config.toml
n_layer = 14
d_shared_expert = 0
balance_loss = 0.00521
lr_router = 0.000725
vocab_size = 32768
tie_embeddings = false
Below are experts of layer 2 (counted from 0) of a mixture-of-experts language model. Rows are named down (a neuron's output weights, with its number) and show model dimensions 0-255. Each number is 500 + 50 x the weight over its row's rms, rounded and kept within 0 to 999. Numbers have three digits each.
Before each expert's rows: "comes before" lists some tokens at least twice as common just after its tokens as in all text. This comes from a sample of Wikipedia text that the model never trained on. Tokens count by the router's weight.

# expert 18
comes before: "\n", "==", " 1", "|", "The", " 3"
down0:582582482443555571583482578448507334537507468554528519484507492503443570463498568513460439495521546558635492563481388529525496542537617471494443461503452504550507563541530423590506523436548534498559473494467465550453464556534450546459428511477539557420522502537527521487484461545503459475477492537457453458509480547419507504404586459590520537516496507452539523371412517470403565516461489474532516535562532471498526530579465526542502595513489442551483468572472496553463539460509411489538513499529533406446355480406403517544553509515569512509435414532434490489479488559466520538503435476424456397474593526477480494555467480530444585488499454588487559489511463486477552558488563519503558457517397550594568527510469521482426474518449469484524506523436611483483558417417540
down1:560444437547458551488480607482458564524503485435532484574550489526489471447518562580474467522577483493496494546485440549508474527495573527485405493507611487458541470382593519605452504471449417506550426420456531547495421490496531524526553462540533537461513487534552484567497469510524511510406501472486447488579429467522499581574537477534542577491449437531497537522466374440564465511409563449441544557493471539491423662490553550499498593484453457508467503548489526528486581556524491421566478448487489421414497478518509553481588483460499553545498478517541461504420545533407468558517516479444420486508524465474467384595415434521538547568508562486479590468570501409572564526500437529466450503498550542513482580467598455483379547533467584529555429466439478510462515490396469

# expert 9
comes before: " |", ".", ",", "–", "%", "th"
down0:554483473454505489473463551439484453493501478625580449497498472469495545586549528439544462544560483496554374516515513613448482486477525442536496429543480560471480467424554471486490512496433506499412532539530511475545594441529481354397549578475477531501593563495491513549549425483464463538472459348501457456450490430432495525511439495451549488524478455463479625441505534531520436480437537470584382483497479383433465478467537466570521501462548534515471545632568499462452569508437457510516543477494499515573496535473523584441440484405495480522532527493474499477503499506494418553589436476498440608528515561538563482416476480580351542457538469474586543469479484451459481494526481510558456495516519438434549494436520506564506452477421456367525585461439512487550512505463444
down1:541541450405455452449428521468461527478593506622531440522427459472443576438551507522498470436399478560501440483488592514494500604502428497530417501467491523468396537473454522460588500591473518569515476531484479494542410595484445561500537521490480420449469475549557491506494519461463550484524561527450528554626456502528452527459463429449422504512515502562505453445340514430486511587618463547476535505527456572418571518571468519481455489570529469474501538487460515475593571498522455548452429517480494411514556515603538470519636522484514405554558530470450505479552477465529513429526452570491467513457551518509500535528434486532495539532460448479423452409477466455453567513623479513523456475599475617460518615491486549481394492567502533498507523509533446450437487519478467

# expert 1
comes before: " the", " as", " that", " ", " a", " by"
down0:600473502552563473475542471526556474584466470460476420575518573448463463503583480513526478496478485502504481526527571482430504511487478536521513493467579627475446531573521457547562624511396481441495438562481441431551511524480490484472433458485502478500545512587515581571539417463468579494383499480558475561541544475471455405471392498537562546537421448525581519472495480527592523524531470510502537639498420524533481531459424513519498482475468508560420595470476518558546529489592585478501503400532462514447501539512484457530544503484572432490550511472588486478437570528555588476481519563512574508489531454455480554469475492582534559531506485469500464542441447479428593479450585572582477465534615419543579503485556516520579400491436484468495509441501481531387537487634421
down1:420390489550613518550441546496506581567510538439496463480584438529433560565420483442545492439528520497511512493548580519492521548496541419549542451588500598529468527537471517551526478502505558451533572494418432494579545523454545581544623522580458594389523560480425477479517474523431520525568510547453507510458472502515387565487485473439427475463553535493512556549548475467536452527470496496447480487504588510519484459568526601562507482530552535487477456440440532580462537496478542609407421457535514465602552485472581527523522504479556512491390527522536483541470617514475548567464555557450613603500456602481532534538477478526485434426477546495462467445493504505350559494474529505500544487478501437441493527540467514515503394414477535546484538441461480458513425392485509

# expert 36
comes before: " The", "\n", " the", " It", " In", " a"
down0:521479521497571520562566499523629451473470438530460404470515530565489462512451492535527572556591449509442422490512432478487478499543530509481514444504603503596511475523514534490519457491602437469551490503422504419498515531364541464571482502351585507504524489562521544487467459526522424416508646455533449466534483537512456507479409539502510412431489550586413499506467428478506540468508466584567556494420459527516464516463441387446464485543590462468488612472531534485435433451476543502507537535494429568547493520473450433528557402392586493432501465536484499441506421523580493454522505442492456525550527491438523535523464504512512493508437434499486521602498454461451486491424505453530459449505456447617541524498507448447526509498536581474480539569508512644514488534436632
down1:445470526538479504488434495525332441539493411463481535501440544412504571478609450533502528522503499598427533506547552584435431489452595451573469512481500582455488516483478519485434504493434473525493524533585521571510460476554568498469511604495436469444475521496509486501439419407590499550414500532521439393515542502407546463485521408425459518495496590513538530452498623485502484482469409467401492583650480397463442487568458510470578450587482570451456480553509517472529538431520506551531419556511555520446508506477566510528559564487488510438533479514558582435555528478479533546531476538567495496512553508424503514397395491543522487493459406484445497446506405509520450559476425501466523577514454449512447531557555571528479547497451491493453573456508506459498570449588491

# expert 10
comes before: "|", " |", "–", ")", ";", "==="
down0:584531520503518557520496507472516496587505520522542550504526467452388540474495424467516398502427450444509420527426539524502550501489533450560558461506605472469443567530477493565455533436428555472412491466459466493486559423527609420380596514499508465452486391503469471434503478505487458510456508461530474497515529471417467525543554501484590621520451493494579532558543426497596389529501484535571425469536496477420444518445488519569568472452489451535431554518441417511475518459460501581450443534483530496505499498533641528523508593509503566600511472467542533559488550493496534566461452603520522548552515539532455561540452533470553524525474502475456586548620521486403481504488535452492559567647507486519497481604496501630477490455478478580448501504475418531496596508570533
down1:505467515561588470509488551512447436535502412545485518528427476433510430500486411530416478535486512366562482519451467413423513492571521549554486462525524501485532479494566486529575519575558488433495585500528420538604474512487429397423585477445479515463471534497475559479452412457430433450397505514449379544473433451617474420445432464488557556476555555422435464547450454512482451519504480487513504446523467580555441515378454565515573510552428553467510394510533494515506536566467475428631471598442451482475524484446399515395546508451495486503461475545447566411541543527463527506484456434471497486514550452557503557508423538513562516571470541524505494566550493509537516557383457432533468489533490559463507521549468524560503520517563461482387512531493528523456542450587505

# expert 23
comes before: "\n", " ", " \"", "1", " —", "5"
down0:547576608501455543517461471496362443510566371581512469499423633470487554492580497531558469569432536468472498487518525506512521572488467507415557427573454490445516504467426502487434536502527446439565347477527367552555505448564528508569490446516548476363477505530432479540465534493422544505517504487496487525459484474484522510452598475464504511445525510436507504551626567439523566473393544490480498541482452586374439545504450542548523488428417458424531504565443479544458545487483466473496404451557553424553478509480486511464453528400349584466455518466489485503494460458519433420461446451532450461485520517526459592515550475507486547502524531521487501468490504421511522484521569422488497493466415542501564485575467501544545463514530469520475590495570464444508432508452474
down1:472526556437497491513603492454422491497540478441541490459484451466461518476482486567504558448539490475494532455445541527453582459546447551504538519429567535486486431532585551495434478571439501474497491471556596590403505555538531563564467534466531529547480563453480418532592499545625523591529526502532509508497559487457422467469533358479492378543518457445532455482468598494645557432481415508431515409488536467547513589540533586494544423586505552503509465415497453522566508490494482503484488491575516498540495382519512442515430454533561437502517577496455421496484472470560525455466572470541461466489440451614471528546439499504467476535437547518445446590550440525558565524461580589578441433420523459476480524525428444501528457481488549483528481480485499447452599437441390

# expert 38
comes before: " the", " He", " he", " The", " In", " and"
down0:546506556514541401546505525467548521514534546462588570511588567493536461485535511500405545573519466401430531475602380443583565528534429539422586534468599492528470488486579569463523526504517540484337440562476459392492432545452478378453515519449489423563501531468446526491586601562510562483426471561457540471465514426449589543450438537497491541501481500487469437490463488454488455435527529479405415505434458496505467441485490493518442502491347505587496479434398455476497407486455504483494409492467624532466503516566497555513440462494402547434509495514516474463491492446481463534457501533486519517450445506471497451418528541568468466495468513451446455524450482535534438516499564446534551511507557547377485518507475484507577423538534459532561526443523423528435438533510494
down1:471502520562447509468461524512461519492570571469504588537479593458595502480440448503515447388582509558428501468500620535467467479398500503508486528519524477428497547504484518461480568629483532489561468504467558547503485529535552699508490513513528464461493456460556547529503525426547514532432486514546440494681631502455576466521533548460488494483465462575487555494540479491502549525480495443439494515480430481368571453493561484512586478545454544497517447451599571530442461435641492489462488508614478479425468448571539465531480502533505468455524494519528477451441536441471548492499436456535553440479513484435457477438477451494490487502544409479455481501539448501504632578483488557505534527472497510422497516497553544316554527456533491530476588517461504402457528514505460

# expert 7
comes before: "\n", "born", "N", "W", "The", " is"
down0:516553490540492595598466580547452523552462506472482487459473499560543501487532476455475528497457509555485470480547567592528506436431543512520488482443557480389482448531485430470514483495465451514479443465498480527601528476445415457470445460522555415466480495445501580540482427435405530575483512576437547404441502490502538490519454453413558543503514344516484407477491588440548515449556513461437470447558447523485581387415521488500614484471499444413465428473499553589440502519532481483558431430485527456464485430453459481478541474536525532474577480601538510423532600534561530426459419478581452524467413453459485576437501549513538512608496487552607564486515515420511489472459501516520562445529456428527440516556469400516460506539448546532395490528522462499520366451472533
down1:535492532425515532545537510540371598475524579548415498533559479511520596530352610547485485474532513517502504492641472460515542482465454539563563492519453483438537485512505503504448514546437555582537546511520490507498570501584508549483468541616512540525446572555570385525447501485523546504473436465580544518511548486442419469444439510582419531559515490556482479464421516603496519542450486425520486471557531497501509485492534474558435501424371514580457525486536487523596499544501410499498494429578467507490484521466543441560594518522385446463497501386504533551437476474495493379524531491508467490456439504523535459466440500571475554473485483504482464503405454448472617522543603478580553484521530474406533487422484411535589445409508515552510588434448478558491505467485509

# expert 31
comes before: ",", " (", " was", "'s", " is", " ="
down0:523402441494465560439525444549525452462518616497547442449482589431505492473452448420470518423530574439539542521409414457512541566510505455487520501547462486540518541442536480454607529541502482421474515463530521407549485513465585426578471496466555503411499506655456453500518476433474570472501520498524467494509484553493462528586463505512484502445503548443510527536500530543556389487571603496445534458528541510483498598508495573443466461483480483500522496492445575605490543489457445473488439459517507562535587513542412485445442551495437510467462536501439565432555539466483602419472491480612466402537461462521507551523449551552462508579371480522401504499555559434537463485465563479364430454423559377495528508474567496456472466498494520564472462470575514457569425493587506
down1:509487511505515512544496466592511555408526542470417558519506547453543523528497551556521540457448473519423412492448588552480469555499591582455456460481458576496501496510490492517485537499568554582464403449434444418498520514425513470575466449465522459485528501484456492465354550486467459424577474471524498560474562548473467496488524387605470545510491502588512612458448461463404573469461480555525490426512411570475529441543597466589419528525421536538474551497528544452503469458495468586592498504523591422498453500568522525487560495523499538573502556486536486520456474568448428497490471439555569617488588511517537546558546530451584563564575422515526445460437506540593571538562603561521417449595484581572556472485490447456493552494526461434566506465509544527552484504534529

# expert 2
comes before: " of", ",", ".", " to", " in", " and"
down0:527485544441501533505486495499437479474507505519539499508414545450540526481361567534529525418480590500401503513464619458559522490499494532557492457488507532451512478542436521467467481567495496419556504461380501539539555548581438549536488438551517539504489421529465528600603448461415501585524507441582538486404584529486575443517444497525474539548489519556581494438581419556464445487574481464472525374505488452439573444493641501401575516585509456490552533497467562579592511447481520515525596525554463478523611482468487568569593553483470497462450461476488483451444423462421522471486507573444527536495572408484536469516535557475505473562488501451422541503443533581528597496556508569490531505563568473515473526400476572487533469466483530367453490500496506490506488433559502
down1:464589450528419515423507457487469466494550503498497518580489417496428485446405455450473423443506485490506528586460525447496499447543509527507460430508531521453534481528507565490470467562513552506474546495590500500580515524560507513474510520502499462447496486582427491538499497536520506473447471420530529464480461518477450413472441558568469499500530390402499553430496601520515547571460570401523601544469476576420494487551498519497525506453510497566536513580439509537585569578457471583533460465488564558490479590551524498432513599549471366489464443370479554516482481518522536587661544516399483516649544506453542473585476476457503518520528512456385524447473530438504594507600462540486537475511508564446562430433512553476468547559474566378587504544530503483509480548447552

# expert 17
comes before: "-", " to", " of", " from", "==", " -"
down0:516490518515375465500459489462480501635312444510559444436552513470506520457538429507495511477480529499493535496527474532548484446468456485439552510525573587544487488542623474537516502541459478533491456489494483497485456485449619486437517532457494446536451415425434386560463541572528549480525468544513422500573550537535509533451500583438488434393479490513551580471479494535536517461554492571458560558478541525539549449490493517426467419457478479498506528434488489463459472360460534531491602561585445452509508471408462475448609475490450497543519482534453528542490599491530423470518426594599522515604557525378530520540423501540569509455545444522492494531521455442432582507409508469451536501559372445514492487554512475514444478564437504515507589474517583513503526560432493
down1:595615462485470533482474584516515497491495459526446669525531516504501470501533536483497558529565540435442563524484508406562484517555486505456537599507497490511513541530608430418491519416443450451459490428456482582451428491585463471610450482455538472485366511450445505543470481538426510525549503477424469520517463571655425557545504500452490463474555463540469581519499564476538522409525500517502486509424520525424520569499464490529576546450519445427482486556454476596430486571484459532609563569547483466447510485394403585509506471579557517443455590481470442571504480573457513533508544541494457529504496490463538559480564442536516589462511511543534478528482514530518514463520550508523447560472524502549482584513460449496558559553459562413418426500577491526387411448450462

# expert 3
comes before: "-", " the", " than", "=", " classification", " time"
down0:502544530454462595484449496449548521540428514505524491536484565446557523454517455405506497545559527570516494485561511575486533481407495553503479501498437490498434460456460426584451565534494482510507391561472544560494512602497463516559442471469566548482429474518511449511603462510418461491459497388526559520582490428477537445513395441529562555480436480580532541444570464523533588387598449554562558536533565484543445524504489527505434452541533566562457425577462474548575500514516485545460440476507498534499546404487518544497602444522451621535545464532439459479541531427493574497421471463477526467516453484577458607497568617494483489497464419491445527581454595477497469529559456393526498484433583470501503567545555426491367509502505511541534458476444504482563541524384510
down1:545438500495545435622576547547437496487469541498467479501516504505468534535492566529489635557513478444541487502542562544467541428544516477538527433490484509515480497534519542471461494557450498501576462441547477500524486402461505561486576598522409436489473450546440482517572524507490530551486463552459465487494471475440500517498476549518567474510555513472451578489466540542514439577441497554482479494436476473496380534454478436453557392450450415514530543430563476483471482478460554368461518488479482564540516449496517369450467550627517497520412520414570460466414518559490573449509361519512486529556433621398477570538450428420468541473435435540485483462449448470568630470471507522538584433559514555594530507497426548585503493555514459433533534518425472509421477430519418

# expert 19
comes before: " |", ".", ":", ";", " of", "–"
down0:525470437488519501460540387477494554444520562420506482542421484541613477547499477557563527484478552587542429418475638587442459522513451489567529435435460515519465591538407515518359517457538489522527439480385566563494529541555510438432450648562481509500532507503379450545439538499494496519528472540505505546526514541489409425525553560429466454478486504522527514559529502468459553501517422459562488439441446539511455520537491551452505589395477493462519536610539458458491474520538479584465552434442539517529528436524526450385516450500482518422522499497528540556565568550519451577446522507505554498455440507512440574651484554543568581512523557614573442509481524494529500523524463534519455429455530509435543527495457526513410500498514479535537483500510594526513512387551504
down1:468543512465548465497430364583489566613455530469593405492455458494523524498561429456496479412513480508546417576536569499468575572409583523466524572588469624468558524479589518441498399460487539435479414484474416553439502613544451533537488516528526498508515453505486584485589413436467514484522508522452536483536536559512396463511547519469501603530464534562526539510440485478633574533489512512491481522564498424546530497550448612479516590470468491511501462493492537430562449446470455511410526560409474525505449467522552476464482490591527432488446498532549462446531507444523468488478409518412490525465530510518401526461464466523531502489489419518566482555540503513480552539511438492560512468559548533465608523407445554504440559524463556453504415531492418495480567594477431

# expert 14
comes before: " the", " and", " The", " a", " which", " but"
down0:467543485540470582596533487429498434432452437461448521509481492540500558545536493611557553531541523456454519480523522518479568478521469438458468569514423464520472491462454519551477531448523529478541482396553487564587519553467530504512471522480564559429556438480396470415419549495485458489504616578525482463483568560542560436494456476452573472454417555497451543543540474566554417520517461615493505441570459430543507590629532490520529564472488407507460456484464568579516537495512429571515515484462459594484508460499462502489443541368564450541554527408496506552449480595462521458558500445549520449497400513463449580413533556529563522446523458416453492380467501488494424512462492422510501430522628469520512491493442541561530519531423532506436455548521448366508476506542531
down1:502512456457487504467477523534448586452461572457425506444473492519548512455474540519523515412502473470476558537537433530516381577483353470508591509439486443527505516526522485369463568444528520567551544560510596503465535522528453514529508541506477443528447522496413545501474518529562477523474528566469450519497596515539573486478564489470549421573465509488581422478489521538504488426472397417393380510501548454485443396571458579434444523456583551542561598570457511436458533521448553479586460481528498513514413470465515601446514511502510461458525569480556591524552524498419512524481446625501476461487530508434561414409515470458426542468483558482564401506483516504551497483466537437581490571489509492502592520536528541620491600485470467514500521525504544634545486470529444

# expert 15
comes before: " |", ".", "–", " Animalia", "°", "In"
down0:549476488509509526502500471511509541513474505419568610527478482481570469478512481598566450490522522469479543473556479478571519553524436563481473613474506382525611438654467529523507506477611478510478426552526495494438446495558430529450482471587608445404507559490546517470525450483506478512564445469468503573543500533479468508467481489479459464404533438449518454500620511523565502432492508433471493528487537482500499575547439513490510477553588492517462570528467514537569401437489602444416513445509522411535546392562525458510549375523462483477528496535517458543504445456520566546466483516447500480580590508575548500483501559533505573492435444599535538452391561501526531434581385459450502447494594515484453474615543542523464528472502485468544378543482535469546529504541378
down1:505618497558531553499544517471453570557448546457597465643486585487467518525470539488492559512443579438577505501525517500483434477404606472551463516401507541413539512493430590563508502523534579482480528430530542473544501525458596564499537499570403376443539498443547495381499588494458460522387557487602439522447463504445498434502454549408547488524561473588437532546532547524561553455498444507577500521575517446474487469399505551501526529512449489447420541481455473532488535466566527606426534527512550556521550424393473520490454463568473490582412453459524538448443517449521457516470523510466500566501522462523459529496420489536459516531574507475488538429453501533450548515441529470443484503553441392518506504505544522485495564501486476457518575432458409454411516451422571

# expert 20
comes before: " to", " the", " by", " that", " in", " a"
down0:586482488485528435459472435421500556476505489494458520421463502438571386512493571488513535523470468527452484490441594443501467600465545410574520513519545448544509564573509474542503500512464543513447548564474555570590523521443445476501606537567432440564579520461554439459588444514529541448531421429527527598488436491515512463526425605472471566536462486488450444425430444488445573447507445576502490549434609481425521487557412567483554473460509414512499524504524475514483447440461539442501532418521525462511448477548484571536529382505485369499558557469557425511418506573553478499461557465486452552569509546513518435512459518563492520441512462609469553453533507554506465493504488486598469572475458442494496402461518495488448507489460444570562461454514497625476605578475419
down1:491498518521561447511410586531581459428489566502515638427457469477525486422526459487528495500505534542567451457524439466547419539534440512442475398544507415501587504555450504496485518509462465424515536486482526440541420469418455499581415583537510515614557430467515499483447489472441478433496439470584439451403469560501468530567480539512488482507502527702476472624469571508499467486599558454503460421434504464498596613434433582474565540532475548476509463484500483457473530559470542539503491510444582525500475530472526525597464605571486548537518441528473552529485498537449547535545393500459470425549512527457589515532542507458448417486488540507588495524437453436491504545516443468482534534555453478407451517551518448509472474446455533456476529421479477466597402515464492